config = dict(
    d_expert=240,
    activation='squared_relu',
    balance_bias=False,
    lr_router=0.00279,
    norm='rmsnorm',
    optimizer='muon_variant',
    batch_tokens=65536,
)
Below are experts of layer 6 (counted from 0) of a mixture-of-experts language model. Rows are named router (the router's row for the expert), up (a neuron's input weights, with its number) and show model dimensions 0-191. Each number is 128 + 24 x the weight over its row's rms, rounded and kept within 0 to 255. Numbers have three digits each.
Before each expert's rows: "mostly gets" lists some tokens that are sent to it at least half of the time. This comes from a sample of Wikipedia text that the model never trained on.

# expert 24
mostly gets: " medalist", " Men's", " DNF", " silver", " bronze", " hurdles"
router:160146149129104091098106144118103111112097106158147138129094102129104103113123146134134125127138161159173122149124177133139105096140106152107149108128112095095147095153086109139137132109110114163177138127125102156127109125122147143123124117137162130149109096121103084113141137133159129125153129105116133151107123109074112116116117191148120125157154148103147096096121142137096141166110127079148121124112083127136098088121161130082127140152111096148121112116162095164141157116092118089076116121152115092114099125115182075093119111106107118134109130156140128056160097145120123166
up0:103143157130152147086139163123134092127157132171130153138151144158158144158108094121096099161142122144180149105085147112140135076121141141097115100170108123118114155125111133086111160141110124114129129130109148129144142130137109119141120129123113096161090091104134128128098138148138113109156099142116136181122168150096127118124132081106140092045125125080129156112121113105142124117102125121124123080163129128096127091163140149161108122147119080128118154145134139128134117097111154110120157160160081133127142094127093124129093138079116151149083129144150128077170116121134132075
up1:156141146115115076113112125119100126125107186114076086103130070118144126145102104099135133156136152155118144147185126111147157139070130173164141136149141141164098113118101084123170145105115136086133090100158147122104118088113158113133137145074148090109153118122066119112160112117118146120111113126140114125110123127109092143115123160071119123133145123095145111114136129095112108116122136157152114109142106170118127106127072095105139124154149150143108189099130130147140127159122100147116138122095102129157092139135097130117136142114146120138131138103124122178096098118103142162
up2:142132151135194164150108175121127142141115104138119135128105111105141137128156097161124163170137141128121136163105157090086122163149134131139139165107122141136149155139122147169110135115120147139186154118139134131136127145074091115106133114158124084132099127137156139117162134107087099114094088101046150123170095127088166144113127138159099130136126136133112146137145118112114155152174130095124088120112164147119170172159136120126149131149153101100156110140138099106134116110108108136137138147079150118135146142112189128134122145125115139116083136156071129135102139145129093132
up3:102128110145127129122090139168135157076142117136113098163133086089080128139111142148135113149110108123125120121118120120099149104083134068107139168125112093133175125105116070140101098128159155165092121115125125089138115111150127160155119098141149133097146144115156137098122110111100123141165091091141097139113133165142115112173153142141075126138118134116140117093113157120157101151123144099113135098134101089174110174165129097185067107111142097107129132126160113145135130140150121163122134114130108117131127079147134118121152155124135154132119142167132102093178115121107150149
up4:132102120104091140118110122163096110169137104138122151139111137125144173156134127115116126161173126105190165112124138113145143124128139088137131094130143127127163146122137093097117108107160142166153133113122085098140119066125153097100100107186115129132131148101122131137118135175125104094159166144062150127132131126152146095127158149140129175157133102065122128092144135162154117112139093098129166135156133129101129099120140152169155131102122146103095169132129103140151131139069150109119105212132116104123130105154106102125115124135125132139128107133111136138101106132091134126
up5:130110129142142099137181107156141168089158129123162154120135134125108097119109110141142113133128130117112137101114102123096133100133101166148140150108120104168132128108163105177103117126131151139089138124132187131108106132116114149140145106157124166100173146154101087105129101143100098128141104089086121187134119158112127130140107158116103122173153068105140132140126142188124124101133114104169142100145147139108124127168151134132119140150126099128149090100110175116124102130139145182152103162108109086097092092123129134133152120113084108121063155126148088115135124139138160119
up6:139109125157079131147132110132125085131120168116183143142138143088103140117080106133144171143137113139095098114113116135145133108057137136120101122133085126102109123120120117151113132122119148131136086137168176159112102117145099148167112127160121097128128161146065138115124156108081165131138175146137096105135141126120140125062140134103172169138141138112118095143099136100127139162155147105153108135118112132143151139125124127097127144127155092144126114100136141107152113154138121107168107152127081117135123185131100106116164146129150150147149173166141117140169077117081134132
up7:154161123144114124128157146130135130154148128132122136151119090103150132059118131146165161118131156155143118135125102136131117135134091139128146133074158143152127113138142126139114123117125152130115150109120111145141086138075164145169084175094094114178131115114109094125133138127119092094125145074098094119157108108161135152132105092146145167155110118146136147135163137103152141121157137105146119122147105132120158124168131108124120108112124123126115097140122163126105084128147081093203127111143123113113122150162091149118131159171154122060102109157107074148112092154149158145
up8:130110147139146121078143129086106090073164142119128101116098071197116087106110114134106111131178137157121094114110156139107124170107126097167139098119080119081125142152115133153143091132095131148117109100140097131087135123152088075128116149150146116096112106091111167168112123097135149133171146141135154142122112150159142131127110108152116124155130124116116104123145114101133122172146110110135120137144176126120137140138165152111088107143117181137117131108130087147137112145113125129134188113104093100091123115130128105105168159090120122146139154150096105105148113128111136138
up9:141154134144141113099127137142167156089152192146113121117169137140110142154122111154167122119138155126091122171102148129119140106119131117087170112128130143086086123107122127152146135125150138170152175165113122141120140108164167136134090154144135123119129111081123103133135154131154118136102116105103166160135129145148116141094101076126134109168132131132159154053164130122152133129140151113134113153132151104094132108110115147160092123125161139135098143174108147102131126148087156147107112151121105165141110154140119076130108095138119173092108138085089104083096145102098144127
up10:122114148085137097178129140137174149128103120123159139147124101122140158096115121138111133147128074135144088164137097111133105111113135139158161117094114138143123154125133098112118111108131139144089114122137107145145108140147114175131149174112105116129158127108155136127154119122140119145092155132123159127168104121093114133121136144178117146137107133136118118173118152118102069122086123116098112133126154171137137127126116165119117097146069116100132106123139196142118158113074151076108103153170137128143116121128095068172096090128164160062115132135077113110120132139131127136
up11:143162086129112120137139136085132084140138105109144096161101087109105130086132119114131169075116133100155141114191138136127163125166104128118110144140130109134154156142172124108088110106127107128118121162080131139123120107116115134119162121127121107109156130180107177100191110133146128087123130175127200111085098123135100116107097144109114125106164145108107124132114153081124121111129104128146129136117142133113098140141137158101120104144106120105136114120140099096087140137121139163137150147125083108118126140122116141145097136128135084176163113164113133113167139070143125169
up12:102121109090091109093088154139140113142127132127106138114152093156132136141150139176151076116094074130102091158128159102114098166122098118130160112146096134107101122133117126114156125151113169140104123138130151144130097120144157069113141123146170117158160146124123132135148151104110107107151171136094105141129156117155103124132085131144134109124104141154156107077124150178116112139125111071113113130138118117114088171110139135104110146075157121115181125181100123119161104112115122126119144138128141095119119168129144108142148157154139154106118121121169079146172114175124123158
up13:133158103150099110113184162078108062122116182144120138112148081146160139125069134106110122146126121110160138162110159098114101083119142180163150137143156107111146146110106104109123139118154117106140184122115157116107114129133164130097102123115158114089139164148081128146092149134138084121116068131136131137133146184146124108098131133132092168133107089160101140116093163147100137158145153105132153134085136122125138139109139163162120115167100114111156127116128085141122089129153096138126118167128127122124142129118103135122098140104147158127129112139160100143124107120125137126
up14:137111171105095092107115118112128088125125114167116124127105118134142153103084101180143112128134110151121117119125114132138137114125119140154152139116103126130111128107122126154088145092084122127100117165101093127142122109117079114152095134173111105117093112093094059096126149083135143120140133120162141159095119087128064125107097154127087128153149125118124149120133195106109132116124124112122104144125147116149139097112173158162129085178161172105144084116144091087135144177115127164132162127133086110115128179117118114109115139144142117118134141116140095132142103120115139161
up15:131098139162119151112112138092150078105103145160129158166096164105147125105097128116091115138111124139138144158073112120141113141105108142107074166146146105110120118143133137147139121185087105138168099078118151111105122110156071164113155147122142119117107141131122112119185154112089160146092113117125113109132103137103143139152059158147096154109136144159099121106124133153123151138144146102095115104183143123150108150108139147120098162149129084092110114144143132140137119087116113098141124153139123116103128135090164121123102166126109111075119130141172121134135133120139159165
up16:108121125098130172132117121127112113163096109156134120143070146143129145113117115117117147128137148171142146126146129065098149143127100180143170133168132097090132147113087149114094118124109164151108096113098111119147162129124092129111113103045138112175120137095121121118121062135147119123129165149144160159083154120104102068106121157144169142141134127127120117141113143110115127141112154139141118128153133076130083131143160141159115109102164127131137141114127152129111099129148102121106115116150147129115106137185125121098117144161107105158100128144107118185146159136153143171
up17:131170160114115108176179169176115116129144140133137152171129112117109129106117142143116079136167148120119173164110115133125096091130130109142156131163137102134109106123143132177133102124145076127114157155137153095137151108148096143138105133118096153095133111132135154146103152134131101140133078145158148134096104108133141126148111146129168135158200124145136134123104137155092160165152144077142134116136134121122128127164175132149134125141127149115147075101106073117109131116132108143157149157168141174115129089115142114144107111191139157144145109130157128096158115111126103090
up18:121088107162140115135109157089128104126166100129104142120124124123160163121126142109131136158138139146142129108132138126130113103107149116109133102114168139155118141153107140083125113136142105114190154115130136120120105177174111108139141117129125125114153174135128146148124076074097096134163157146100106116160114134157124163129111142160131114158088121099153118102130100125117148152168194177122136136162115170126131085115090110120100140136099164140134147140125140162145129167162158102094169146120175119125125135171145094088172138147092136109154152106110145146170119112144108174
up19:083143119133137098124128125107129142114121098145145097150132145159115104125130151119152160118146102150120103172131093118090118146140144120159120124164078141143092142130113150127140153132122129184151127124135112110101149151110111122156149136139159183154107152192172168152150108092150110103086135150180148127114127170147114093105082090128151158119110105134145131111118116106108107144114167120119097185148091150061121117104132116101117154115099146135098106139147117134164136125104111092113132157144136111102116138129098135117123146128105119128125110059142146076136118183102140141
up20:165128149119154119133172118077129141109098090115114082152189124103123119158184097150120102128142096134137133137135116097100113099128115106094086153153147127142169104102129143129117131172152131112129125116141152127114135147125167141129115104159157181120132147136167131159117179095121150126158116134094140141094110152148152140081136124153135134154111120120163185129121132111109142114166099153146109158150144086137082123086122115118142135129060132162113109119090121110160137146103100148146132141135162080127149152113108111095180132110131149139106140163133125095136134127139097165
up21:146096126169144085089111086125152088090101146156102120145157108135106084106156141153123171125096127119131120137120122100113060119118114119108122153125086136117089097129127132077163119141140137126103133100129150156150116160133116156091141156131124132153136174122125150135105112090156078148119142141096150126136136115090085112104139112135103093107091118127105138117129119141122120144095072110140114128144161097124154126100154085120120117115136118141138110129084113134178098091129176094143150140118070129103145121159098127107146096137128118115153134101087137118157056134111129140
up22:151106136117164123106154122119155128111139131122102119104158142107157122133151192139117138125154111145146134097100135127136121125146146133152160156130115120111075117118116122134141134152127134088071135109150134140177135142149074141177123106140086147063139171116138102080122119158112091148163119114131116140094128159141127104099180098103128137134120167156117087100101154110116098190095136089099118141082141140185129123155126112129152147112102120096096122117145158110106158155111154143086142158120144135119128100150126100120093122153112116143100099146138101153088105134144151158
up23:123161094140110121073125133139130167112149106117112122119109087129134116135185122142111124149131113126133124182132145114137120109144106090131125080108103174127142136060108159139138156122111119131076128096095087119152110132133149125125135101126135110109099141140137100108097121129135131129164138133122115122126116098158166114080153132131115141103152103134106082140147137084106189132066114144132179098129126140128140131129148143142105118094136152133139108107139103075131149095121036133157139123108121101117143137109138116100128137099131153117175134092098176117087138146167123111
up24:084113125144106105141139141145154147089121137108119171127094136154158094138126112163120137166094085094100123116124130166100083097116145143129171052144116153125162126142130138110103111165111168143141121118129125154130145145097129163135113095078129156124138150094107161165145143100132108123153089099160101112164094141131124090130137160112174117175102152136149090111124115123134121140114140137117167168129133114092090165149113138164140133150166159133080122149187122132166100126093108147115123160126124117082117135140148134165116128104103133102133145144114127152132145103114111154
up25:120168142106130121169140115102128117105125095140122174142154154135116125116095120119134144140104145097127161148132116145102117126068136169172135168121109151126103132137124127123159094126183090145129109138122130144110128083119104134136109158144186129116128157120131085110129160126179173095098151102153156123117138185160155083144161151164167147165180099133148093122122131142141134153112094111092141152143153112142157112115157091184116102121091080130121138148106101144097087166124104089109103136111137117118157110124137112123131150144134117132132103096144132150145101149111152107
up26:136126126144109112134151072112088110124161147119124121096126136101122139146161132100167135138122117164150068123148119138106105137061084139126139158136122141171184138127103138178086158118106132139149135132086137129146143131132170124107117121125165161141135128127144099120120150125105145139187114162158114153104142157159112124118175153095128151127129117087139122123124136136179162111100120086121134150087140100153151091115148166141092127152164131163149145139142152117147133127120086147125146117130108148156103084091116191153170110149129122149107149112133157150091152141150143106
up27:163138169107159131174111109118130099118139121160080122123098129109157160098116143126139117120092115089121163134113107175117109138097121138103132137123098119093125140160115141106129103149132078151141151098160137098113144120122103072165107105113162127136158144132178120145150081137158107121154157091101104099128104146108146142098142171132145158122102149149141142131120139089148169152126128135130133133088063101107160154113156096145125115101141119138125109088127177147105147141099122109151089166122114137120137073147111134099144134067104107129130171114151125098104153127161141135
up28:119122140133095122094162141141088181136173102091099149142152117132129108112136136126157154148099170107104120163143106120118110125135131124156142165123125098166142151132145123146107156139115168127104159166163109175122121125165156140106125147138066125148117133128102158103161142147085155121054121132119128130106161121123111104129089131119139137094107128155174131116184156128161127133134104131114120173173117092165151088119098109157136162179108128162125085111139142141130150089107147169103138143149129119130120162097114110144131121139120147128083117113089096105155159132112138137
up29:134143120125124118153123106140109108155135150131120092138149126102130105149179126169151113140102093116095133144107115116137129083102111121183133172130137097128117164108125161104132146164131136164147080181147139197108101115099115102131112151134130142155156156158145153126120141090126154119122134161140150115101126149153151155128121148086089124160136123133169126075128089125155098125116127095178154098101123121116116122142151159118079129158126130122150163138128090150136166132068131109134095105124126080161173131133116125093154115129152091126121119108109128140160122185105091132
up30:111118119130106179156173129132092143117125108129133186108116112128152128098137131152182128121139090108108108140129107081111144124119110120138113090116143143130127127130159137157125128145139129119155143127143083111153121160130110110128139113151081150078182164098104144172121129134127139064158108090161084107098143109108136136140132139133141094090097114106146124099130112111133113126137177151143099156109141125120142178113139155154210150099150118143145125110180097156172131146159122154115115144092129121125090113088115144128115113110122143139146155146071142141147142122086123107
up31:145121141142116101095112138122125132115131120097076130101117086119128131143148117149124169163099174103153071072131137126115103128143143129132161127132097161141135166153161097123185132144136143094143139146105111142100118125108098110142135109155158186140120160120141108129144144136117101133125145120071145132133133105163168150111147142128099130143149134102085115127095131097112111108131167137148172110129092118111133135046124127122106177107129076099109141082136134096130148093128149142126136113133140123111124105173122103126107135116114109133100162116148143139106113072178117184
up32:159129115125145145092149125141094125143163127137115132173087125154122156080124141129121137127086162115144171133145134082146114117124132132088120147127099092117154133148112176153116091134151132097108101151123126127123125103098161153136092152085167128116111116133114173152131160139181119128166153119109174076155147144115132072150123173150146129164086149140130158128135125124115112119141130150106096131157113171085122131119161102133113119130151106099118110129160106127127146132120108131178139105150124155053084134187159135107115135151096097119095146121106102126132113111147157137
up33:127121124097071128103113116159121145136182203111179134138136105144115146147129130116135099134130081148079130118130103121089151092081163124137104159101100129139147128121148136150124108129155136145108121155160152120127114109107139103110161143133105147138127164122151159136098164127153068136111152090113120109121129115138117097109124103165136117137087137137133132123152079118094137150104102101131102111169145131132098157095131122106129127147117150159109113175157138141159109132089136157173076128111097163130058106162139106161075138114107118160120141138103103113136111115131123142
up34:132109167093124112120119104136143124103094142149110153132154124105160139095093118109138117133145170128137115157151119116151143162131134133151105145153130175126130098133134146164133178096087111104152086136128111108110183136116131159168146151080178132148149088081129112128167156121102093153106099116113167109173158110148124141114125134108117151142101099089123139072173143113140154124147138106136118134103137104118147086159153159152132094135121134139176086134152149157111097136106148125112117117169111121087133160130110150070150133131119188125091087137120131144133140137134135146
up35:126119155136092085115095109116112094125155133115138131149109092138132175166101162145096117123165147100103096112100134144150139142106109125152107120108141095086120108109134133184122126159152120154141089128122143159130156145132146108150148139098167141107114126142156116137155175212132120131142102147128117115147104155125118158087136116135152124141140134118149168142175130160108148137112129101141160136142114143133149130122138094147109068115139153136133117163103116141164106100161092125112124123112112095115129143137128127105140047168182144130091135181136081115122144109152122087
up36:118128128164096144145126137119102132128125074111118084082129169178107124136134158156165121106119115129110129113164144153143129139140145130136125110147143102139147139150091095171099084119169130117148148157144113125141128090113159130141159112132145084143174098157146131136144147143148115090128118118124114098132120144132106166124163151121185118190138120152166104119143149129130143101101131103129149145121138120103136120151143113149116104085140111162173158145103086133141086124128176134147077151090162117136087148148105153143141091086087088126150183125150096095148141143143116120
up37:138144135099110093165123138110120157152141099137104140091105133121132112129132117104120105106130171149128147079122123131113094092120156123129124152135125111125137154127103118138123122117105105136127157117157138084087135127126133138085120111107094080109126147148091128123141169165121095095153073104110122077148149109148112153090081152091124170105180144115112132119101131146103158129094136086126157141166150148138140123111136058152072152135111127159095123152167082130137079132125145144104128130123113138114081138112124166168150116103124128157186152097132153156136121122121140164
up38:092103165128144151138151134138101140135139093079126176122127116088125150101156119138107124148138154132130106129143120118125140152131148124147122108144212128138101095160159126146118136162078090106153167139130126126116149125139116085151115119119107150152107135142183141129134138121136142119127145189164113085115156165077192133127122142160114145118150130119173178137104139120086102109125140103132130106108121118164118115101164128146112135143172094127132134107122121095135132110134118095084104119103107139129112114104091158117086177127120155104123151117098152058161140145117126119
up39:145174132128118126125122126143141167107184175133117081128126140139134114141118079138153119152131094162148128186158147118175133112161123126112172139123087134123132118120124147131148128109129094159123140097099106106115156124136136120144111111111137141108158182156118126109101115146103099136116144126152120106134133123131111120164126098170132138088089124159081078126090162148124141133105103125115121123125088118194144116182075069135119107170127123130123147132136105126065117128078167150142140118143141113116124104121091097141176165113152151118138119122106125091164133120112120096
up40:167149146123097148128142139160116149120140125144156109141132083147118095132170157123113128097135134069161148202163141171095152094118144124110124144121098171140153134154127113125120164144144140151116166128150120138125099127129106135116129121091117111113144140120104117136128122139152125140105148061162103108150153128126100116122121127147178161104137123074137124159113123078110161119130130139121127126161085144125163138135157149143079137143106113142143085097132148122083098161135154098141137137125154132169139126160159133139107090120153130115180118125105115151102084071159080097
up41:126120172115154152184112153142125161071162129156126123126109139149133130110139092146122095107141115173145106148124093117131141108155136110102126125094152122126093119145114111128100141116157099124104096117146127131116178160105110103156134159106122140080150143112114088170132163122150131119138184170131159117136149160133138107129086151104139111114124183121195134137104151107092111125103110122099139111122119088127133100163096124086159113117103145150114136173154120100135151119146143137118122070101079113151113144139149151171151105139083099094169125159118143132135097135142142118
up42:172131153116157124080081094130128154183133128094115174126141109133152115116082098122088124106145139128191141121145148126091118129085160143106153177139117127092148152131112141155109121145145123145098140093132150093121171107112113135181122141111133136123187144095143133152113146123110141150157077133125146129113154146159107144158125145127115168154129105077167110116122147126125125165108109107108127138106157135100084077123133165160152157101139164080113102100137085168114119104119144101129129169128139123090141151135127106120140104152121134116092145136137139106141099119107136099
up43:096092127131111152127127139110148119170093135101074145163154121127127153126116190110165147153127103101094172174107143102099136106110122143108093084112141132146148129089120128149136149099163122180138122182152178119153120151119150133146189172143130127115113124151109163095145116136145127138114167106098127134126141165163133108104126110082119151143126140116141110094137145128142143150163141129114112145142083128112141112131123074126144170115116129120122134084145128115148134104114137088101091160175114089148124151140130072126083120147115099079137110134144149102136122109102147119
up44:099113162122109122127126125099116150105134109139150140154150110157150139119137126149118130153119135115107117118125170123120138098175117125168170119144179103158157123092125117105111164105117154157106143154184143175097121127114164144101105136132142110115143111155079088133136121129121127146121135097061142116138111139171137169151160117128120104148163135128110140133159063117108127099112089111116098131174098102149160139144088152139154136119089113124174121174161123134132111125133117112118112160087103123142151111124139165128172120101129112090065146096121125165160154143120099090
up45:178112110110125102168138174162126116117138170087119106113141110173136127131117132091131135108112130135103122103114157104146140160123112091121164130124131135172131149107094125101114161155151080131188128126099116136160139106094166152135125145116132137150144164116132154168129112103159123162098152132180115124121137116117101161083129148119120071173113151160117133130089139119116124120090126162142118109106129136142115073107125092110104154130164158152109117116178144140106099120126138147160155133131142114115185085151103087131117139100103160090104143115153148179121128103117111114
up46:122149145109128109145103125136179157152133141151107156123110130114120131129085104153148131111135099131131123115118125121105137129084134136152126126160127127119181149084129143131155125116164142132150161114132140147151102119131081143130094131129120127159108085130117132112198143143154148175140169158084137114074106103097158147132116082126156153116152126092141107185113132145100138158149134087106158089143119120134104143098152126145104137132123120150106114135138080107107096166163134130105086122164148123175112154143100135122189130127128176134181105122187152104093132129136114154
up47:150113124115137150132150118114138171152162130156150161117095095139161130164158119079171096132177140115122112090115128131102128135135111133087150136132144154151131086133092130129115115121143130088105116129158126099173126150075110161143101110116118125116109122095131083162146120157157164143140081125134133119105105124096105130110123102128111104137144124104105134161134028143117115136118145138175103107172096098105112156110127086134094122145144119130127138104149145139105078131135143121125103129124090099125129124131170123144161105163117105100145127189130103096124146118173147099
up48:101136125065094114155121129151139127163156106135084118159119078122144154116138154143117140114125127113123138127122164181124148147161123107081116146141141151116133126089120162115114138117129093140125123126142095131090140122084126130146143096148151141106137146105162168142173097118171153129165111141071157127141086103174126130142155170148090121082105150104110116130136115108155140154137127124108099135168122118166106086147169152123103095059156114142090143119126126096114136125180137124131131158148147124123161132136117085180122130100105108086103131119152121098153095134116122145
up49:150114139142149182136119139137164123112124131209106127134137154141112099143129144147107124116118167125145141086133113103154139106131150107199119143121139084114109138138082133168124116146155064147149158143134123180128112142151138110169086143156134095148151149116148126091102102119117132135123134125135163100148107141097119171120132150097138102136079113141145172143092092114067138119161136120079113129118109144178132117111130102114081135111142154134117095156111119108122114142112124123111137155090145143145130120116090094135132106122143101126112134119178170141072125161133150115
up50:178105105159128154098142188135114108135119090123158094109079114167101119119188160151178093137134149142135140098153150139123124132142139150129134141114112116126126124093158133134126129099126137174122139099155150164158130150132118164099069112167084105097135132132142106141122113109126146131114160110119090154117101120155097114141124135112100137127144147094141092153175151139130125115106104071105089126143115139087134149136154113164108102124122135170105132118115120117155129128162140146128126098179139192114155102171143163151118166145143121098102142112130128146151120172139106090
up51:152114157148083140128143152128129161111145092070142095145141098181131172138126117103118117092130122109100138134142146110148157099098115095136154117107114172152105089101136167118123113125128124160117155174129118134066114130102158207077154150139126113142147126155118141107151120127146152135125143105130158140134061134107118127121128119142158134118181114124133127131151137106093125163144108159106136106173117130096131152110164165088153133170111122178156106157153137136135147109120139177106147137104126148119134149159134139139088113112150144095121087097099149135128154119145115098
up52:109123180161135113130162148172099154142107101158117146139152131157164146140095149120135154116114095158157163107156086136121130107111116174095178134122154128086141134107091129125107157105085151113132124103133121149121107127134119129163136087131142092148077158105092083094150120111108108121127117119079128159116167131125119115109096107113141089162110109122166140122123110118129118167116167161152151136110116127127164104145125134140114117115155171094150160126121176119142139111123072138068147131124149138152119127119143143088083150133143100117122104131105105090082110125126088160
up53:135144097147147106122072131138063092145103159135119178087098133160139147114162111130131093123137148149176159140131195133140136106116128148141109129117157140135166146118139123111139096183136124148113087125131145139137119110174110139120081121125144127093111116104168122108171134187139116121132107128101102184137121143130141105101113139126150159138126133134157128104088122168152143127139133101100134079137140128109121072134132163141093098131160152082119147131092133137146108137125152163068138117108146101090124127122151111121124121155123122085108105109125078137113174139141144120
up54:135147125127149126116117155118123154122152112151083100129118150159129147114119120156134092113131107175097169116097153087113137120098091130128169091082130131121146119124103128089154147124166169145169143159105157166142112095161113156166190125128137133106160157109108117079138146106103149125137126127139077139118083151154142112134089131104205171115126134124117123156145114122130138132147132123136164137092115127122095093114097178130138144102089112152155158158135181112167092144110133127099127164143157122097157102119139143126123123132139115138178122147164125112157138149142125111
up55:109139129146116125136131164116114118117128134182089126167121144145120104143203138166115114123120092131134126159095107119146099132130144141112099143140152105116107126133118130143141119139141103159148112149136145073102106123127122161100139144122123105145111140039113119079142130122085120093146146165168170144139145098162111148154175149147151139100142139111125108138075091128118139138117164093096153104128118102154130115119117154124094164145099096167080100148109122125109134113149113122114141166167071087122087116125126109111131139148150133101161157092108156133102124158145097119
up56:143109133131157153134162082136161127099101180118182176099113156132158112134107196117105139140124133133087147140104137136100133118139143145140127127134126103128145171123125115125137124145137120169105127146175140145134088115174144113189130170099100130154125154125155137124145167119181116139090128088116117140133133154132138103121122122155158098089148169116120170145131081144133129141110126188093122135060114133133132152116165109131154158151114112112128122128139129114102156096093168119117132164155115166120148137156142106104132107132142132119094095150069123126168129140140158122
up57:109116083102140117110166117141175113142125197145151147145128102143129165161113148139163115145147125106135106146134112115128171142098110142132122095124139072071124127142133164164119103137138106155163129125114156155165108131155087124154173111115104132189122122119112107098139109135117147149120133141166105090130110128105121124140121116100103109177154120118123096132162107091145122141081134134126123132160137128125144103090168121107133159131138147088103147148154157076125140158129159143161115148078114170086102130128152168180153097131106142119163116131122105132098095113102110122
up58:148152128122162098156119141137138150086089102136082133138106103167117108117118134146101128128150124115125150127145099129102130163122133106103117116101102164130147129116127110148143131135110087171110139114087145154114142113126184125148089190114117138133095099146131155130088122098162182131142111129155162140089138167107173112170145143184118117158088144133131087173106147110090114151096129130131109124170105142112107142119123115122108137107130116130143133183162117148124118146115108145159139114131116130135078142147112158191152094093144121120084142127183115082115156123127152134
up59:144109106165140081122129150119118146127096112123082115112077130106135128139119117145111152141125142145196117071144126150116140092173153094140154156101101095124151155128117117159123090129157156104134142123123132105105082097124160128077118114127133097091137131121129096140111130090132136114119136129135153141119158164150148104082123091160103107155118098126111100195129160133121117111149127111116125166155112113117136151118133133090134125134102164141114154138133132093120119142086056161129113131138135135107128166135079121089133149127125114141132085116064111093132143131154145074
up60:123161084139164084139122129117165111119145158127135117145077137102088093138134170120143104120097110080078126130105133128119131101096087122162130087089101160149104167130146113182108101099103145173149139146149098091154151148143107158086092109125107120122086113082160142092175134165165118119136135133137116105131114137165163114116134101086131119115142121117143114116132164146142108121148100104085138131149132124140154115129148112126130126125136156128153120087153104094133123093109136108157154100107085129168136158152126110080110083142135080105146139129109132119120118154124128099
up61:111127147059138103145131161137083167117136132127111137152154147148138140129135169160124113131108173085133148115120167105144122142180111129103151132119125093124127127091100144144109151138147069183143119108138171127109135142169128106149128097121118120115181149109107124109112138110130171109135118136161119119128132130105106129106119183099133144154123100134171155170083139147131133110101129105129165114085105107129098146123190108117128143101136131109141154106131144084130129105112139082126162135125098125101130131085143097152103144136125104127090177091106112161141107081122170100
up62:117104135141109153125143122139091118146101158153151107125136122147155151125116124131159119076103113148133141107151133115146097128102121149099121126137156127124127142067065143105124111118141152129151118112160093142118151100124102147089162150131135097100100166084106096113099117146149151094136132087112119111078150115143107146077158136152123144123141126117168133161076138169098125178160137090135103138156131127120131121115158145131086095116133146079109133112108154137142204107085136144122148144104150093129121113111122161087132154130121081141132111070139110075150139123123132143
up63:178132148131111156106125127120147126104145125160137127138085109144115157135165149169175147125133125093108103126128148131143123067120151099178169109155152106144112087107151151127138120117132119124119104134114130132147150160104132134133135137099141138104115123099072128178108073159148140132155118129157105091120162148101089152128141104119122126092122114144165113127138138113132135137116069114167144152095154164111059172082110142116141116084135168138157123102128133112127147147112160127113137094149185131126118134118148158105132137127144171126117114130144061120096111136109166094
up64:104142158098092054110112141105086096126123132156114141114152115148119115129135152137110163116098140111138131176125132101149118085144139113166165141114120127140138143100152105176125152111130147185148093097145112106157158144122106140120139177158127101103123155167122118126140144152102126160144129123122129135138125115174117120148086166130137125135108116162113110128181145141140187141117149123149169185141141110121132128105162149092116102159126078141126106130148094078134118148120135081122140164129126113118192114166108127147115163101122083139135133126191144101130130124111123123
up65:138179149121115068138110127104173108101114100156154147155118128089102147082089110128149184151132111134139154112118131159153143152081135130115096144107123110116107139085139115105113132128103105120085069106133159113119148107068090151135146107163127138121118147170112118125118131123127169133137138110102125122137106141116124116113144110121165150135142095140126082124122136127165131083150126125108117115093089098144104126085089179151111134133135110151149116088148131141102167109091129159139116147172096157112129182127094105126134126099094159118133181105153118109131106144104153124
up66:120161143170115111132106145134114130112144090134141168138093118161076138172101088123147125116142127133121092169109142134142118145135134139144115095118122126163129170149156131127136102114127109096131124114116102128142121098142082161166115148139169156120143162149131149128112133148186047131121166105089090102150129125110150106153105124123108108143111155151166122113095087138125094138135093133124128135115135112102127177147116108173157089129120156112179106183178146102139153115158105100092126144124130112141109107114150127100127135062126096125114109125094094166104128139115123125
up67:136138143133089107145180114156089101149088128113138153138097083111210148123160107126162136094142130153142150137141083092097153079109114157174129119126141111110093144110119145141173153133127150124099126109139154163119137145092140129129110179166150124115139149140107146124181143136125126123143141132133123183130127153121106134124119120115130161100119092123163126116137151124172152169100157128139103126121123132121090118128137138129129089126152150122131140132120094167163091075107159122163085106101102127113131081109095089163146104119130129147067149114151115132121141118089121120
up68:142132149131111143153138086092170129114138134131081140114155103112144157114134156071198138123112097105133119112142127167156128126115092193098147098134166151138180149118100129110153161116112134156153101127115159104131116122115113125153144122129140116095113166094100115120158115100125124119170140108135157093133149141179134148096087158167113139135097118118153151096152157133139154170114124139134099099140115141130144123146130078130120139133158094105103147129102169125169150134108160086118110143156119089087135127134137075102129131089103118094104106129132149094145085102137132117
up69:133117129105109112120164105114124117111128102136123103114125084112118109120141162147132103092152167134131103147118151162092134125118124140138149124111143098166176177134123131133151077138119094182121114098130117161132145100156115121171085147111169111097123102118149106111148125163132169151142053154164134118132136133106142128103103147120153110134155120129134151159127144117119132131109155107157128166116129129117143159132207124130052122147110108079134106097112132130138093126111110090113146180178121102111159091140121146134112175107133151124101121168139107100138141153148125159
up70:123079151147105132151117125126117091121100123147086130133141075108129132067169164122146139135159137130145089141146112138116089121128122150134124133084149122142151124101130166147171142136153118157120125150107149096096186128119131112104135176152104091124134169120095129113103140134110097135130129125118112115148116153133151094111090157073118117153120162094108114072115130097153128112125127140125135109139154127124092109114129144070135140154107129142120111115125120072140127173116091076109131169127109087119093152156129071123188107146111127148131113129111093087137130130132167159
up71:152108120134114133151126140130144130123108148164139172125145120179170133117126116109144117104114134156142133132144143143105101136135134122116159165192097141132164126188120134112137071094138135146111091081088137083135125111157133154147111172157088135127130103155127078124140111106120144108135125117142121126119139120123163126099156152150146127091196078150167083097114134158155113112110114108154114139170131131126110132099153103090139132137145095110133116127106136159098114134142154148125144123104148089167159128141096151178106073093142171110108171131135137104159136146111126097
up72:133147106142157124063137128126128119090081150127080121093133117146135132216126093140136119106137136130116118131172120109141132125097118097101137133107142153137115156119187127125095156136108136133131121159108108146139115137139089129096118136121128139081122100102112107112124102124102118108093108097122172110137120117131143118151108144157136149105132120096125172110104125162129171108126130094144148135122121117147089097090132088155136124083121102138123133152132121134100131126089122125127125092073100149128128156120075171130093132139126082085128152108122160075062110099083156125